Weights of a small mixture-of-experts language model, trained from scratch on English Wikipedia: 17 layers, 2 picks a token.
Below are experts of layer 7 (counted from 0) of a mixture-of-experts language model. Rows are named router (the router's row for the expert), gate (a neuron's input weights, with its number), up (a neuron's input weights, with its number) and show model dimensions 0-127. Each number is 128 + 32 x the weight over its row's rms, rounded and kept within 0 to 255. Numbers have three digits each.
After each expert's rows: a language model's description of what the expert responds to. This comes from a sample of Wikipedia text that the model never trained on.

# expert 38
router:177178085108165126063128081198055088097111118084170157119141166070172150121148199118132104123094136163124113209102113159101111163085148116109180071148113128141176157141141090142123152100125157088136184139126112182084096108121172133163117127084114117140146180062135128137137171166125120125140141139143143169086109122098215143139132088102154168107164134096125172119145124137112079113130
gate0:140186135105195105096104106148177126083187114110125145170130182122086146088125108171143075131107090151140104115153091135149116148133075117105148109181117167173186089138119062129123138095112129094134139202159119114078107172092136096114088128085140087137132190121126164148104141192070081141124135133169146145108075117099174141165115114089167176118154112154150165140128204179165120086161
up0:169113090175172107115156073106201100086125152131084124111134135085118185095095079179189153153086125107155080170154152127130137071115099138106101143210087151113156142072120175136134167134190073106111151134123154073130117148098100076122128101137118059140086157104126156162129146147083112110100058098183144153149093102152139129154135119128175106179090104160112154147120132134168106092105
What it handles: Word-initial pieces after determiners. First pieces of a noun split into fragments, right after the, a or his (t in task/truth, f in foster, p in petroleum, fl, cl).

# expert 13
router:090156172144152177177120028167098150115124134100110116094131123115189137078133193163147132126117094122106171095085136123090118161122125131114141125142167182139154208111122091153083108120098142076135109129116109186101100114113165125080149114109157153169153129158140142093167088098120145149100099166094096124099147112069101112118103148116098143109108139234156084079079172106055138137114
gate5:169101163147075143142126149103203164147122104167085125119154106108112102113159101047070115125097141105155169065151078116104121149140156164111074209169092133116129095191138118135063142053138144146072146106145130124155143082100136100156144125163141143077137169099129130164110124127164127103106107133142109106164132158139146063089147097138195080152073074122150114091110150144142110171177
up5:111089059121147179115117165218067108122142130119143169145105160147077117143080159169159132093135135065135135130093175125129119107087141120131151080100168147150129142069123115116182133134112121109170081135114087165078132154146100189100100122122145139186105105176131080078117129151124138172151108116124116183097177070127117171158081175070076129124181168133086174131171131108145140096095
What it handles: Space before numbers. Bare space tokens coming before a number, mostly after a month name, comma or table bar, as in "August 21, 1968" and "in 1906".

# expert 53
router:091203105124109166108161118125130174162139112141119093116127136130167115102094125169129153186161084101075189124149143142129157103093112097140183081146116177161119153139101124122122073123120123094072130083147186141088167111145141179098094151147104139097097123155162093205091122146125152217138110122095101099070147079068148164202127110115125151147210115132163150156140121166150162133108
gate17:135188123108180112099092185146177155082119158102125141099130135113130128131151129133171065097117092147147116143194091122122149129150166122163133158138106135156174128145157157166117168139143116090141133113147076176123128102165142154135096133186179159164145124150179108110085085136073114165095116139145148124077159117071125166157193129220170136116106061082123159141085047148109168068113
up17:122158168181163118140085144138091142166181083107171042149166126138095093157137136127091181142114153151114105125090118070132127149110074104119075106133128125040113101153075163172120105116141130149175100174107115132106148177098136070083140205128066150133161121106079178160096147160163090093102093126124159126094059122125067104139179125099122132139089135113122084137125143143134090128093
What it handles: Second word fragments. Short pieces following a first letter within names and words, such as ig in Figueredo, Whig, ert in Vertigo, irect.

# expert 10
router:115094125125174179145182110142136158092137173073146186135128144114106174155077148174101086168148160115129175124107119155073151121153067134190094083116091143134114160150109117118154089181076128148162139101151096134176160156011110097097105090080168139146150122151101121070155164140140116133174118091136092084126130156160111129154084106107151114134093119139187118163151130187174108148101
gate1:118075148130136187180112095136142165132123098089093124142096151133177135158117122123122144060104177078145122081160168108161172113133074129143123075112126184110150127126065096068136083151147085105119140132132163196101116105146097167111157074105153136080084156111129149079129107124090122110220150138074096081147161179092115096120112117133078105134106162110187102136143059080109109153128
up1:182138110087169106120110170141062170158112108127127120133123137110186156148187085156110138083094104119115128101070149128112100131151212081177186113062118086109085152144111127154125081182181141157146121157142153058129132110150138120111156168122128125160100116111161120161125156157085110129166143126138137120064067086096095126128173140101137182133169188190147175097133110158133114063160
What it handles: Adjective/noun suffixes. Derivational suffix pieces ending words, especially adjectival and agent endings, such as hero-ic, construct-or, citiz-en, colleg-ian.

# expert 30
router:145153114130121090155127116128156165123146089180143203200127176147088115138156157133141142100139118085142098235173192092119152135108164109135111092125200120143145054078188148111138129108145103110135139174110127080195142130197144142147116122131111145132140149145102116148128116170142151092128171149138077177103122106188152180148123105157108169118112095078092176185154126151077139124122
gate4:108176106142114095129175102098081145052156133079136161122165185131116122205113097104143160203060174078156185158047143126144106149107153153127141159145113120118149147082152118083145158109121118140056141157131070146092145162131120119137133104083158113094126137121152089117170206138172086136131127124144118125120130159185142172175144118065140117177136129183084130086126124131165120092114
up4:162152163113123176139106116199181089183089108105175054138128120101150081125117138152163144130109109133142076160137168131069137103172158081129059092107097086113129075177104159112099143124101107079180104111159120160173123141130151099164161129157062150139156119162131144109115084123095151128106134074148146128123129108124123106090153177132110140076120028043169160111125132141099091116140
What it handles: Separators after text fields. Pipes, semicolons and colons coming right after names or titles in tables and award lists, e.g. "Castaway on the Moon;".

# expert 19
router:145160122118119135130076101090111124123181086106106143185033101103073063152083116094139135106176111101151112093135145099078167128152123124083080086145097123121123159157148110136103140126085120082146112142128111153080090134088150115186133102149183102111166167089134133088135151103126119116167116165146123155095116135208164109169150046182177068119160093126124121115152101085147139156197
gate0:110118157157108130053141107135067117167166144149135109150145117142076109137098103100147091144151190081186106131158134116137128155147151096085176135062164075117111143140101100136114165178144109107143107059181117102117098073191113213115135131164121176119128139059165110094166073164090112135079106118117109131103087087157181131100098087156077084135108103104146167147110096130132108163110
up0:120160138156118129121145188173122175129125138143142128096088132131114125135149102113125170150073105137159118109129134163094119126094111152049188094096100148098071098179082113126100081124151099124152150111072130112078169094170119131078182113092136072148104103135095101095165161126115103082149108126116127177137022051117104121114151093073101127128153116176159075149128181199107117168130
What it handles: Proper-name second words. Second words or pieces of proper names after New, World, National, American, as in Air Force, Civil War, Railway, Baseball.

# expert 37
router:211099132139091071157135090114154165116094107165079110105085176111170119109101133088154113168163176138148120093123160186080143103132099177098069159102126141130116190125105129152153119107119098071127115115139115108152081158181076112093072156135126118117144144166127068145197131132138052124134157176108135109134112094133145081094102062158098143122143136109077157143142127168133189135057
gate0:170143166106081136098125133165151151145062149088183161172144148149114053115136109215184124138171109078113169168080161151142135097103107136155152097079163148135126139100066139149128123097121079114138101121175148128162066090125140129120140162125060091114157112122146070119153130154090160147147153139129123139087099115137108120136103147180195108087115075159187069124177096140144174150085
up0:101099075125179131152091094189106094168111152121099074124117125098122120083141073131134100121133105074140110172064085133089089103104139169115097133103162134111133117150072188137138119170151146179098104148154151122142080140139107123190150144167122139127190121148133105186130102090128138073197155138114145161079137098074189118143092119169152108123066208100152088099175080162135144131110
What it handles: Foreign-name inner syllables. Middle or final pieces inside non-English names, often Turkish, South Asian or Māori, such as at, ur, id, ash, ș.

# expert 52
router:112152129136074159043183144121131148171147139108132129165108097131213092124109126091126146175107078140155124095060111147063115134191172107141161128076122127114110122117131114110160150125121141153158126124109143153121132143078079118128181152152118157175114210109135080123128122179134120124115115090123084117135139121153177090123100162107081131121089032164115154120082039152111183158109
gate1:106179153064135180087130161093145140138134112142101072148143147154164065093147095140094167124132189091115110150122063120124141226178119137143080108093073122109104121130108052089124163101146155088095101159078156152116133126093078140180147099066115097107123149151120121090154146066178142127127094069088133127088138142103126119116130135110141158162128068100088113107166152078141138092163
up1:139111103140079185118131145154104148156117088134109069130119119195103157158096063040119177086214129112124109076115134168173120115063152150086131136095072119092168117157139104079138115136136167086110137162129184066127172071093109081173170142116115171099150178126110130158159141153105080181124137085126128114123151096116124106157117158139107074112137099134099082111123145124125091122074
What it handles: Markup and line breaks. Line breaks, section heading equals signs and table pipes or separator rows in Wikipedia markup, such as ==, |---|---|.

# expert 42
router:157133117187169225184115109098124110148176100147067130083145123120170079149117125131160134061117094112129149151125122137110183109171172127107111171087131108135119148168178147171120122102082112125120120111194131120147113091095139112150123138168159212079085161143133065100085134136117144109132144139107176093205110099089132107126143122134131094203110157117136163106121100129185135188180
gate0:143127090056098181124096182121121141132181147078168112135178145081092172125073167130100144123178150106173048120099155136102103071113117173127077131155109132144111165169053191155104098141112158126104095096174153122111062112057120095130092117110145181113140095129183139146170136147140086138194188138161124131111091115118126143104112179112188117123153152141156120134146130138167115144127
up0:129119125056119109128159177136124113148067165122205112140209134074129183183049107191149111168106142154185126174097127118129110104091095150113101110159139124145077135165094119107137108128069131154115099109171074176135154152191135077111142150163130083099100118057148165130141128133154147134122183144161115096168118098120167159129131157151192114147154099124113159133189136154148158151110
What it handles: Mid-word t-ending pieces. Word-internal pieces ending in t or ct, like it, act, ject, cept, inside names and words such as Artemisia, Hospitals, Vacant.

# expert 44
router:134139147122162126152088143103131092125156159144105136158151176094108128117105159136133082092090124087147129141192128166127119092132165125127145113100122178144082171123135155206136128087101149083085104083146173070113064174215162095115073105129082156145166120111168167160161101121124094157071121110204134142205099102130084127134076125102122175119139101169145138162121182059137106123123
gate0:108090160091155095166119120190099136201126175081193096160078148149142123087152152140140129174166099175164153148114138169076135126176133124112165177109166146143188089096117132071151165125135125129108126090122148176081137086111116180156139142106152097142130129105172061143153170144150136122116135087102159142142132163131075144169142140084121129125112006114151144126126134081132173092180
up0:129132151105114106122175152111130171079057142113131159114152127108121095111096112115082159065152165107108153152168174131151168188150110147121136118087118115155036099140118069187176134081150165093143194128128090103083180097101118112130074118149152140096161148222184112143105106124128149151196084093128080112135143147101133128120173151106167133169135143115090113135102183171118095154101
What it handles: Table cell separators. Pipe characters starting or separating cells in Wikipedia tables of results, elections and records, plus a few clause openers like When, But, If.

# expert 2
router:106084107145108137082121142208101157062106112191193117144159173111109133089117144107138105169177083130245181184152103102103113126123110116119140159159107124126129097108135070122145157128104079110136134128114158133148140108133143162155143089149080084174131147107054142099167159122144092164193156122127132137080122144174083095148104106172120146123142167145128194094120160188164128121146
gate0:125064126161160155088089143174121155165147097095097184154085138184118139161153169137108145080113094079147170149101128082096123178134175169110102129078104129154126149159082139085157204125144125153137112135192102157152164100174167130140159118106160155140138207096139127135138169155110051227124093101184106103092149149126150099092138119161101110131102150143077147079125118103132132116141
up0:065179115078140154185168091123078094115141174119119113096122092127131144117116104125110117151100108143127110133141160170139108102133079100101142102170145198110098129148117101155106134128136150148125086103072230100122088099090094132089178163171142080127057085204137165122129058136141187108143165138143090143142145098068118149132118174183174098102106129070136101170156123133096124138115
What it handles: Determiners and possessive 's. Articles and possessive words before a noun phrase (a, an, his, their, its), plus the apostrophe and s of possessive 's, as in club's, Apple's.

# expert 40
router:162042094146146090072096120104138119180123159203147147075137089158158162090099172066158188146143147123153092154145081133083156133122200071168093112129171106103155118067081078127077136116160087137125120202166138154149124145083107086115130159101138126076146093111151164129102142142121132112197126168117126152165133138154155132125146100108119153084136108122109058144123120149131124130181
gate1:164175055164145155168105094094178162128169154179158144164088121087193126154169116127124086159082111192144117164090082165149101082138133116186172109117118131083066124124136079174079113166129203107144123161145133146151098156145106094103154159159180131108176140120114120092141179168174145123092130164156134184088109063155106115136115112153151097084138107112109106160152098135107157152146
up1:115107139179105133101147121127204154167067193171104121097077168182138132145138167167130105094145087161116151133160159084150133146113184183079137143109155164107073090168123091088119134135158097109142123089090113146144109180137120198119131153113113183123177160090113091100167155123144089139105145129113109140074086119255117133111157129147134138148142102117093161079147086137117154146140
What it handles: Main verbs after subjects. Forms of be and other finite verbs right after a sentence subject, such as was, is, were, became, won.

# expert 27
router:091178092119099094148116145171084129183119119117129153128121157092164109137089105114132137126149201114205144115122108102071146128157108099176095132088112133148102075188133155140063161080161155155148099095142128143142099121115161141142145146120142175159178131126078156148202090147144051110117099113111096128126113107119061114107179087086167055173139131074109147110164141081180166106155
gate4:150123077179106119156137065111137129149183137139124129127140180055116135112172153191106138109084150137161107109106155102096156157094093101074057132092161158122169092138107121087137199179153159107141084050111167142098081103170136110082119202145111150090147120097103094119122148147086079122090105062082151153138176101085131095118102084103137161151108115139138124129171102171146124133148
up4:131113096102102116118100175151160164120157146107161084154107124165130135093148158124144170192130163122093097086088144163110123105104138125103168071085125104100074143053137137132063143098115088131102136163120080168140135144175050154131148084095134213178138185180190195113176137125096174109139129159139114150104148196083135110167123162142117149140174149132162129134092123147152126162080
What it handles: Noun and verb suffixes. Suffix pieces ending words, such as -age, -ing, -ed, -ment, -ation, in village descriptions, infobox fields and prose, as in Vill-age, unemploy-ment, Dist-ributed.

# expert 18
router:131106082125192137204138074138163098135109124092081075197134089137075156117144142112091179136124158102118088106109148164094098150083085089167099169111193135150115128088115156122193125127104163111087100148099136098132100121150130171116098106095079062146159142096129201125090139120144160123078115167134152122109118148116104180145126123114129071119197097076158177126169128143083156090113
gate1:167177127144157115086182124120152114162145146155092133216070131147189151072138095121115142124141122137161174138136098035112101064132169091101096099151189066116139076068142141202124093126153107137175141073147101171181132128126153183099127153156127093119138137096131079128172104145133154160155132143138132157119081100145145170162189130144111136104149112129180138105136156162079118109151
up1:106116149171161181110184044114163095164108124056157102188158164201073133112105097130149145126140101129156137144111150097084150122145120169065143113189155084174147137135067139182119135125125130098192088126123136134124166166134141146140160188123131079158143167110159139093070117070100157130112147144151146164145120083125132099102181149150116132106162087123155174187168160163113102133164
What it handles: Line breaks in lists. Line breaks ending table rows, bullet items, taxonomy lines and headings, usually before a dash or a pipe.

# expert 47
router:092160088099153195125182109120129099145126123151158112101044078135140143137124137139172124151120158153144179100126148086128104169161133081119130094162105129162146200141137079170171077126086120209093116131155098082101169151141184127196113083085102120102151162081104134081137098104125127094069157128129088156120167170102215141174121139138126175110127132136134115126127096111113087068108
gate0:136107100179140133183119145066104097144196083100100107200162141133132135141088138126199082161133092135165099200090109115142125105152074138145138124166136133195148121148115160180155127111123119180163129153155150115109111157144100149125114107097129116103096109113078158081138165100066075102123097183122119135143172146119154194153077129169147139121092106126157225176109079143174127131147
up0:207148082082132111094124057126124165157093145100101146102123137137100083171084103124194084136128105172126175135108137144153104062111115096156155156080130183129096186082125147136116097110169097171148124150099132137143169155126120141095157159147145169088133120105080173139085074135177195108134162103111127082113130121160089119176094150158122131116105148108102083145199088108115160081057
What it handles: Word-initial consonant stems. Opening stems of Latinate words, often after to, of, the, such as sp, comp, def, dec, rec, followed by endings.

# expert 14
router:096145081118092101118180087165146086104097121122137145132180099222129133190088166115135109145117168117079073119128102188124145117137174113104103111119133194126175164090136173088103117133169123146155097167116182110185098130127109111105095152114147164143123080139073146127115140126161115153099121102090177128192114125160135092188191190143120147136208144090142064122155104107110137152147
gate1:081142063129136129113114093133114112139128122150121128126115082132109137130109216145095134127109154110074115088082088067149123147118142134076109177076117176103091125065091074025109128148136084141101107126048108150161103137151077172161087127057155077149090137143126119128089107171077120118098170142111130164138166174173131109160130180112097130130127178118138106088147174133089107147129
up1:197127237135087128116139067142117125101112140146180157142135154064091152060139092112176186135110111145137129119125104182109146102148171067183159069134173123160113122175188092123127105181142131127141177163191116117094078148144163132100143146139121119090127197124111155096162125083132083153131142155127105140141102120086194110130094114123154108136128160157119160159112100131168160140180
What it handles: Adverbs and auxiliary modifiers. Adverbs and -ly endings after verbs or auxiliaries (also, not, later, then, well, publicly, shortly), plus be and been after was or did.

# expert 41
router:151089153087115073148188124159122056179159115146116112107128151103141144143142176141163135110163115145130086112167123081128120080123081141118128184087141145148092105130067160121158174156104112119187133063098129136164141104144115108112134092156169181181100163108163125182061083144132172126155145071136114105088145095122071148126061126175120174142131133103142097114073145135148138036096
gate5:097090151104110106110125136155151056091110144130077131171138108111098166193111145164160131070125145133128155156140118149113109112156139113163093142159111115112086096064135165087169105166115152157146064146128150102128170126195123120074158124142111148082089123128128111171098152087083172157083220137179094109158149121185105146183145165109095080110150152118176136137081188131164145058115
up5:164196174177145134137113150088028180104149100130159135093083161177088070131113154103109153104086092082149173134154168112148111157119148127109174156149105105122119122155132160191100093131148140119069120046136156196113200135098150120172099116142119074133128120179105165164135087201173123139159158148150118173112143098116126141108145100132145116112159118133126097139171156125087084139155
What it handles: Mid-word vowel fragments. Vowel-led word pieces right after an initial consonant, such as al in galaxy, ary in Calgary, ly in July.

# expert 63
router:163183181113117083150098081206133100063133102057136092094118132094172121182136167150117111109088164166106098135124165120078063094116134088163142159151103130152093164183138097071058106093115128085092140196130115163132125111143128123163182166117111103109125160098135117074157166196139120120171128110119119110142129111046188145085128093129140113103141116161137085112150154126146125114120
gate4:109162113195161123124132144173124132151150118146108129162031169117168073104124099085135120154047085158159050108142134122177057104114134119133136094112119156077079162136108105103133100123202135143149144199087071148134144107091118179199127145143124121121096125164097120100117135201126164125095100156155154120134161115156141129105128116170161107128106155188100123130179140132195121108145
up4:114061174081126148149135166131105136148141127135136153093153080189143107096172132134111078123139137156091159165107105185141066099142182080126101159115162122133083134121166120112112093131114119170146073116198133141103123100087119117152113092103139146126173165140081126189157152101172097162156110147140145119137151117203143169095129079060122119113165044150093144178078166188122133071145
What it handles: Common nouns after determiners. Ordinary nouns following the, a or his in prose, such as town, village, game, film, year, world, life, often before of, was or punctuation.

# expert 25
router:111152136148115075073106051152130144138164129162098162155142139111150108165118117107083164120115124065098176144180150064154109126146060086138081146095093137140135196124063150168166112112121125097101101141111129143118152179136113161152125113097124143139130161083124105169148131083187106132072090151131082111116145149173118138125102103126137175148105220172143208098116170135176077089140
gate1:118051126167168105184158150088225108168155108149121164038126165121149131134126077085137154166105065123135109145101114071120149144128158201143119170102101113131102043110142130181131126074144152123142106158114117158137056113162143130173103160141120164081125076117174128100106146114150182112136105110098168163154119133072116115127132118145149182160141157141198121109113128118148131101128
up1:170165145123114099104084118137070160100142160148127099180108072140080140103166120175133107066129177156129186118127156156133097126150163080084127182145149141143144204147115129104140132143060122102124135059154122074149143125129111080117181113165160022119178195112124126115144148154118073105146130089181133101115149183097148102126097124066103109132092089131075111152152127124141115093115
What it handles: Definite article and demonstratives. The and this, these, its, mostly after a preposition like of, in, to and before a noun, as in "the city", "the first".

# expert 7
router:128143058194098124182171100192163176153145074119172161133087099154111092149153072090101077098206081106059136117148171123164158146126155128124145193094101136162176129084124129098123100155122178118136154178094099110104105158134143104086138127151126156129143123152115138088148118158128158110069146100157166150150121095131116099156140083120096096098144155208159107089122107179096163159140
gate0:149138107096224161169163177151124107109112162090093089145111074133153112170144180083085115154148119147129175113123137136130134091147133121102143162132172142056139110083128125109172090103119123128098179149102143100102061082146148126174125150163188165171135128140160141074145136174214113149181123169123080085149098165138123151164104152126136206146149133122167120099133115091185124069125
up0:059117159147101080116105073125160123138103095162166169091111174173089124122094107181126116115078167089149157145143120126106147165118125117167112062116125127173088132182141119131072090131123137157159105129132129089189151191128072101117075126133061134136143129087098135143092142078059135146104175157109201155088144101104107124126124148111145079113065143116138148183126175152080129193158
What it handles: Leading number digits. Single digits beginning a multi-digit number such as a year, ISBN, statistic or score, as in 2016, 978, 30.0.

# expert 54
router:126115114054160111138059131097086158090132144174154102177084107160204072154168143171147111087074108114145144116165145153132109182174125142061157119092106122131097086124147111149094124124159135160157096151140083129152159138157112112094181128139121084083113142156162147108082188094117116203085103178155168105143155149149155118105102051103103129161092144107149133122161118154150064148172
gate1:143169089118130117101101135168179122085099111121154142172178157172102112100112091120147099131110101118133150128063166186083072176149144122179201118135130119079121119147127132118177120096172138109116121137117158151100127119095140151129170207165110110133129147119134091100174133186103107155075156153099064080119177216115164157101109151177099167152167182108091065181132122130155131136152
up1:185091088113116123133103127099139124155131137114153145062079120062153151107151125118127148146129103111159147101134040072108155142105116094138126181146144168145184149112171195130077128151114163109126124030162066083141111111097145143141177141101121144160196146067075125100133138112128091099068154130156109158143126085122128110144170066173094124133104098127111079082164086085138159114107
What it handles: Vowel-plus-r/l/n pieces. Short word-internal pieces such as ar, on, an, or, ur, al after an opening consonant, e.g. Peanuts, Oscar, favour.

# expert 21
router:076164141116116068137128130162172125094108106130106116076121176167114180068128098131117121158092156053122120159093145152113107151143148123151103140088118183046181116160151148084159126155138114122164117172120116139189162114177094117126183100094092125135176110125087115120164153122135118080023158086186119093109110135120193123102081108152172077118092100142159092146141115162124155142094
gate0:192140193087113074090148124149142208078164175163083158122102114098113161078160136110201105134156098104067161094133105139089083139122140102168114036120145115105143124147121091124093155095080128143124106176073128143100115086149112112151109227098180147120142171114110111125114118150145171128101145124093116147173182152124127153096176116136146133152146128183137073103130137114106123106087
up0:112117163128092153118141139082131142122113155134151200119188131164217113164101170154115067103182122166186130171119101102189143110140095134141178136098127145110167162120104115153128176185154108181127101085108159092141121158159161148119107104160094155161064085142081165152125112081155078079125057144144134157158082159151047142138101156122131108111147095155146175124118185157122119148126
What it handles: Romance-style word endings. Final vowel pieces like a, o, i, u, ia, ana in Romance, Latin or other foreign place, species and personal names, such as Pust-a, Fond-o, Cop-a.

# expert 59
router:126186117122091105104130117160081114153139141067131110168134110132162164083199103147183148081076104157156164147119099171097130122128170183143160140082112086077088097129134113157104134140130127118092144207130166144094184139166165115083140116117169097128088127083155132086135078147120164112114204107101154205139107139111090124156146161114194128140112181112116088149061141090115179130148
gate4:124070122149099130121130163188125119166123125100155126160116112142103113149131051177149110082122164109113082192122093137148137173165140200149094093138117149137091151208119124220123100119141146192143171114174088140164139149176153142105112146127168113058099116150130103161070167134127170152114181146146148145100067052146091111167106114104110188145092132109132114128100168099149152128150
up4:081112134148140085093144116180146139154186073107168117156155163124105089142153145169177150125103129130097104129080069152130064116161183117123155096145118090093160106171095142160139112150152094192130071102161116132114104187223117172123105109154122162101100134131077121191071134150201112185085159158163086149143083113098128148117148149114138177143127177112164112080108107135124134158127
What it handles: Mixed word-ending pieces. Fragments inside or ending words like ri in trip, e, als, ions, plus unit and people words: km, kg, women, men.

# expert 50
router:157138152189033189183074209069142144105160129104092128094096121131121140138109124123124156209095168163151157114184161118105144152125163133128097093120220144137164075114106174097146161114138133145102134109152091192093168165101077104141115146122164130104114110099112132185143126116133136149124138143144116126170097157157134094144103169149155143102108183132163161157146196146117177126100
gate2:089122174196185162153127180038115141139107108125183106076160183160132135132131105082091106122101157057122107070155172119117146125159100095128127115138106104119137158131169056139176098136125112103099143229190134119108108117123133165122114171144158100134133168144151120190126127139159119120145103108112127128153105099175161115163121096145083112098068100166162122063145112154111070095110
up2:136114155147124144139127121101162125132091081100153136107128130156165093124120098069132154154202120181095160120094171098159116134088119155093146076163140134165144071091123092071150139144119116125100184163142129077150156202065133102094116069160124108153102165022150151107129140095114144076181107207053158140092128118145104108150168125082147100146162144119123150140151119128146165111179
What it handles: Prepositions linking noun phrases. Prepositions right after a noun, mostly of, also from, between, among, around, as in newspaper of, member of, part of.

# expert 16
router:085147144095091072201143112120175126091160182080154102099143116114090059116170093124100099153152172081115158086195126120102069105099157100134152064090106146170135104153150122155107116174088116103096157155119131086109148115141100113126171110124135146116105056132138140105123110125134115141157107125212078148142121111116159155189096131070138070151170130155085093144123086109096063155099
gate1:176132089119087131154128170181103107066103130150136136076122143123204157133207095122069109083148117109104080224149112152131135135157094097127108146147143188136119170162162101140165174107149153125091085161096135089117148125131117110160148165083150123121128084136136129133109097136205120092079171107124133179133125105156182139146154106099091098183099120150163155064130101087110123060153
up1:110082147157171102177148139122092082169131127163055152177148118115144110146097145149110149136123171159107157085125128094107109129151146172118131133116144145167130136103148173144128086177076035061127169069141090117156127097133154080140076128125129109094127133122161096145070061139096126133113115168075187083147156119101157081116152168159097193083096151086100099110088151165139141170081
What it handles: Role and field nouns. Nouns for roles, titles and record fields, often in infobox lists or table headers, such as member, Chairman, Died, Opponent.

# expert 20
router:102129153086131143160093163191119073133127137125114072096150140095148088139125069082155132097161118088175067104049139141172156155111168121172116147148068125156154116090146145157134147142118071186174080132107147132092135100083093139062081122135117120084082110130145132169138098075127079102154114134112187186116134146132145109145154088097203170143112155162167128130175142157176103107149
gate1:103177124115123119096168128125145162131126116127118073102152147133156112072109106166141141183114107129157061191104162143145117074115116112100121046128114127158110128184074169105125176164150121073144133157134110188089121081091163124098108166161164147091094109070126084139122119145118101130151103120096123125145216136084172059163113100062111139161141050135162088141122069168151137146121
up1:154137117143140158140111127136108100147130125096138177138135089150106162135219183147131142087169155167056174065175139161147141146178123197117123146145187147136131129091147143054084125082102083174112142135151148130178124156127150130162174128115086131154099112166153140144091106115103108152107101144154094101101111107172141180112161171198170159070078205159104118118134134083110077150127
What it handles: Punctuation inside numbers, labels. Colons after infobox field labels (Municipality:, Newspaper:), plus decimal points, thousands commas and en dashes inside numbers in tables and statistics.

# expert 1
router:166046115150121078114156064156140166073112142122137120105132118145151109125078133142089147139086120142144172124113120132144102051199168141192121076140080135114077072101120124121173121215167096152143086093105162197102166129130104131148048120138102120134156152122153150177179189134151144124087103124118118159125147107142115190102137149131120129101140175158112094057108164139120153123130
gate1:148123094153143190076112173137123140127108133098088089093106124117112133115089123131129116163110104155139152116132121088153102081120157132077058108234169092074122126105180073131134110147090154151127141116118112157059076137084112167117142118065087207106084152124102175108131132107084170109119110106118189125132147084102121110073152147089089102162113108089126083092058151095133130166119
up1:169165133119134109096158127111170074153165080125155123167104083185125169146154096138069125104138143141121158139145134090143079167112112138128168160108179189178130087133161179143125085131129096194073093143210199106145092077187166171112145164171143087153117092114159131120130064121162139108110173132107121137166103143130148083136090122119128113123137130119151115121116063191103156082076
What it handles: Sentence-start subjects. Pronouns, numerals and articles opening a clause, usually the subject before a verb, such as he, she, it, two, several.

# expert 12
router:130123130114149081171108068087116113120139109141134156090163124099146075078108052181167106174126153155115088077160078053120134116125128147140104149151137125166079104091132140097088089111123119116118185115184112085116134130079126088122070093141137154074146075189070197129113094113136134122109124128138158127152137165106149148090111172062117132090117114140070191080171119100093152148097
gate1:134201176178114134114080157181097151097116126135100091142103120082116153116158077136153111063138147165131114047111071066107103198092151119137094127098117070169118121079083114126108137141101177152137167159158061156204112175093180169134146104133139190108116111169144149154119136098098126141162120110155155172087143127101094162140149091111117131133118169113107153121081094164082150139149
up1:110163077134113213102096091140133082105137069173148086110091145120191131110134184158131175141160170116166116130119220134132119091142115112135142111137112121193170158141131125096121170088109154117151151123153070119118118089163091079116147158089144052161127154114118141101105107145095083110061142116179100140151124044161107129107153094188147150135125108095160161146133134080123129057114
What it handles: Past participles and including. Participles and list verbs after was/is or a noun, such as named, used, released, included, called, usually followed by by, as, for.

# expert 23
router:153099102073150178099156172123145114143108102145139135207113168134077091167160129087085091153147114149030197132132153142094141129141123120116102143175209093133108175116125133148099140091204100105144112115145117172172110108114128096139144208122120145153116105116159103085078170104141139129089093124141128130096113136137166142062105081166118131093162147151104084124131175138085182070143
gate2:134119182091128199122146148130160163131164166142167134148132139128119127159075133109133086130093093154107132130125116185124151071117142120155140127170224113132150037151145135143187134137140132102147075096142189116112088116095135203131073127105192128084097083143169167077118138140141166118162119116159064157139136118098128164165189125118195126118145148150145183089118126138185149074132
up2:176152115098142169085126168087118129126163148151173108157107147086095157136126136119185077116125062138110125130110172179148146131176203124119135174119189111137156069130142038145114081115154146132175150154072162145102132108084150137157144075113099137114114106117136091076095107102142135079181077155133101110107125103167146131179170133176102090184148153133158211099139147143155140159174
What it handles: Temporal and locative prepositions. Prepositions and conjunctions starting a phrase after a verb or comma, mostly in, also as, at, after, during, when.

# expert 5
router:137088123123035099151071105120192088164158165099138160102132128186107108178149130093090100117139162074100097158137121056092133167192140151130123179144138071118117071139158129064119108158142036187086127149117133091155132160133096136135141180105136095139143118102124100097108157140149084146170139177129079129132104081147118115133127105191095082101176145109117153140131135125098172097106
gate0:096120122088197134123118140204153130154111089122119147155101143072155133140136127097139079142121140125115140166145107124104117164098169126116115133157161111097174166097135133169082128101153016148141115126118116149180117137070128187134138137077121071138094126122107145117133203145078127159219117115169141168156134102177106144093106085183170084064134137080137132103142159160156122056138
up0:096122150147114126168114121166153132143094090149159168110084163120194088133115208132145122166161140083156163150121039077134108166153139119142081136140182131151167125073140108136139164097114060132083052122155105137116152149064170151129116105161179167149142177130111125150132134087129153152162131079052113111115131073208179147118111139162140171140181131076125150116132135114141126090137
What it handles: Place and institution heads. Final nouns of proper names for places and organizations, such as County, College, State, Street, Stadium, Records.

# expert 15
router:126096123146122134149125162102122151086118137170115171204061175124137148097159167166223081094133115186101103139070131077078054103148133161169082146155133181138169148127145153109081055162090117064107104149143116092093099131094100085108151114122088123142132113038128128143158154092149127087086128132129111135132105147152149159133118129149094119097089125134117139133111084144170086086157
gate0:162125130179131145177072102111118059064126172134166095119131128155190139090124161124075213085089135052141106129144158129099153152138086135120136101099122151097057178193087185153169129103153144151113109150107069106173164171150201138096117148135167107144108129107114139109142145097137107094111133128131048102139087101163111157115111105133119100115124090151049152122113096125126114106108
up0:171133138143095101166113109069154067108125133125128098112148141165124119126118114125079218106137157030131054159131148147162169119144142147138116164136115134100073147146107173150189086105193123172109150093107121098121144112168192107091153177162156145091166127106068088097148159138137135094092152144149087089146050081157101176085142147117129136142102080124113139134112146089157175120158
What it handles: Clause-separating commas. Commas, and sometimes semicolons or dashes, that end a clause or introductory phrase in running prose, often before and, which, but or he.

# expert 29
router:153133180155137126065141157146118104147083196130156084061156123138120151145120108132062177165098147105114112100101153075147138100117066168080144097142141103150151100138176126174126132167177152127151131125148104192104185092133165199117143118133092114121160067140152109137139109124098128070167095174089117096126204169105122138122144095138139073158106146078084087127113175133195090143146
gate1:105113105126179106089154101129097109123162113110099123147143142166113124099132149160122102116120146183097151102103134098168113119054146176121124190063165086062182119096096166135095090122183121120082164042152169116136118161104118091131054141130126074132138090098113146097196138146146131102149136190176046117151171132161160072132130112078143141090087093086160140154122146152126138153127
up1:109062139105074151192182170160153108093090158159123147097083137163117165134183140099114153149075146158119098149131148104128114128128139142077184109102103176164127112085154091133173093102109177116100135127151132122070118149087073147082158156109141223103133154152146126151151119126099142143087137111107110142084135129140124151139068124119183148182182118128111070157163191151036130138126
What it handles: Table cell spacing. Blank space tokens and signs like +, −, ± that open numeric cells in wiki tables of election, sports and score data.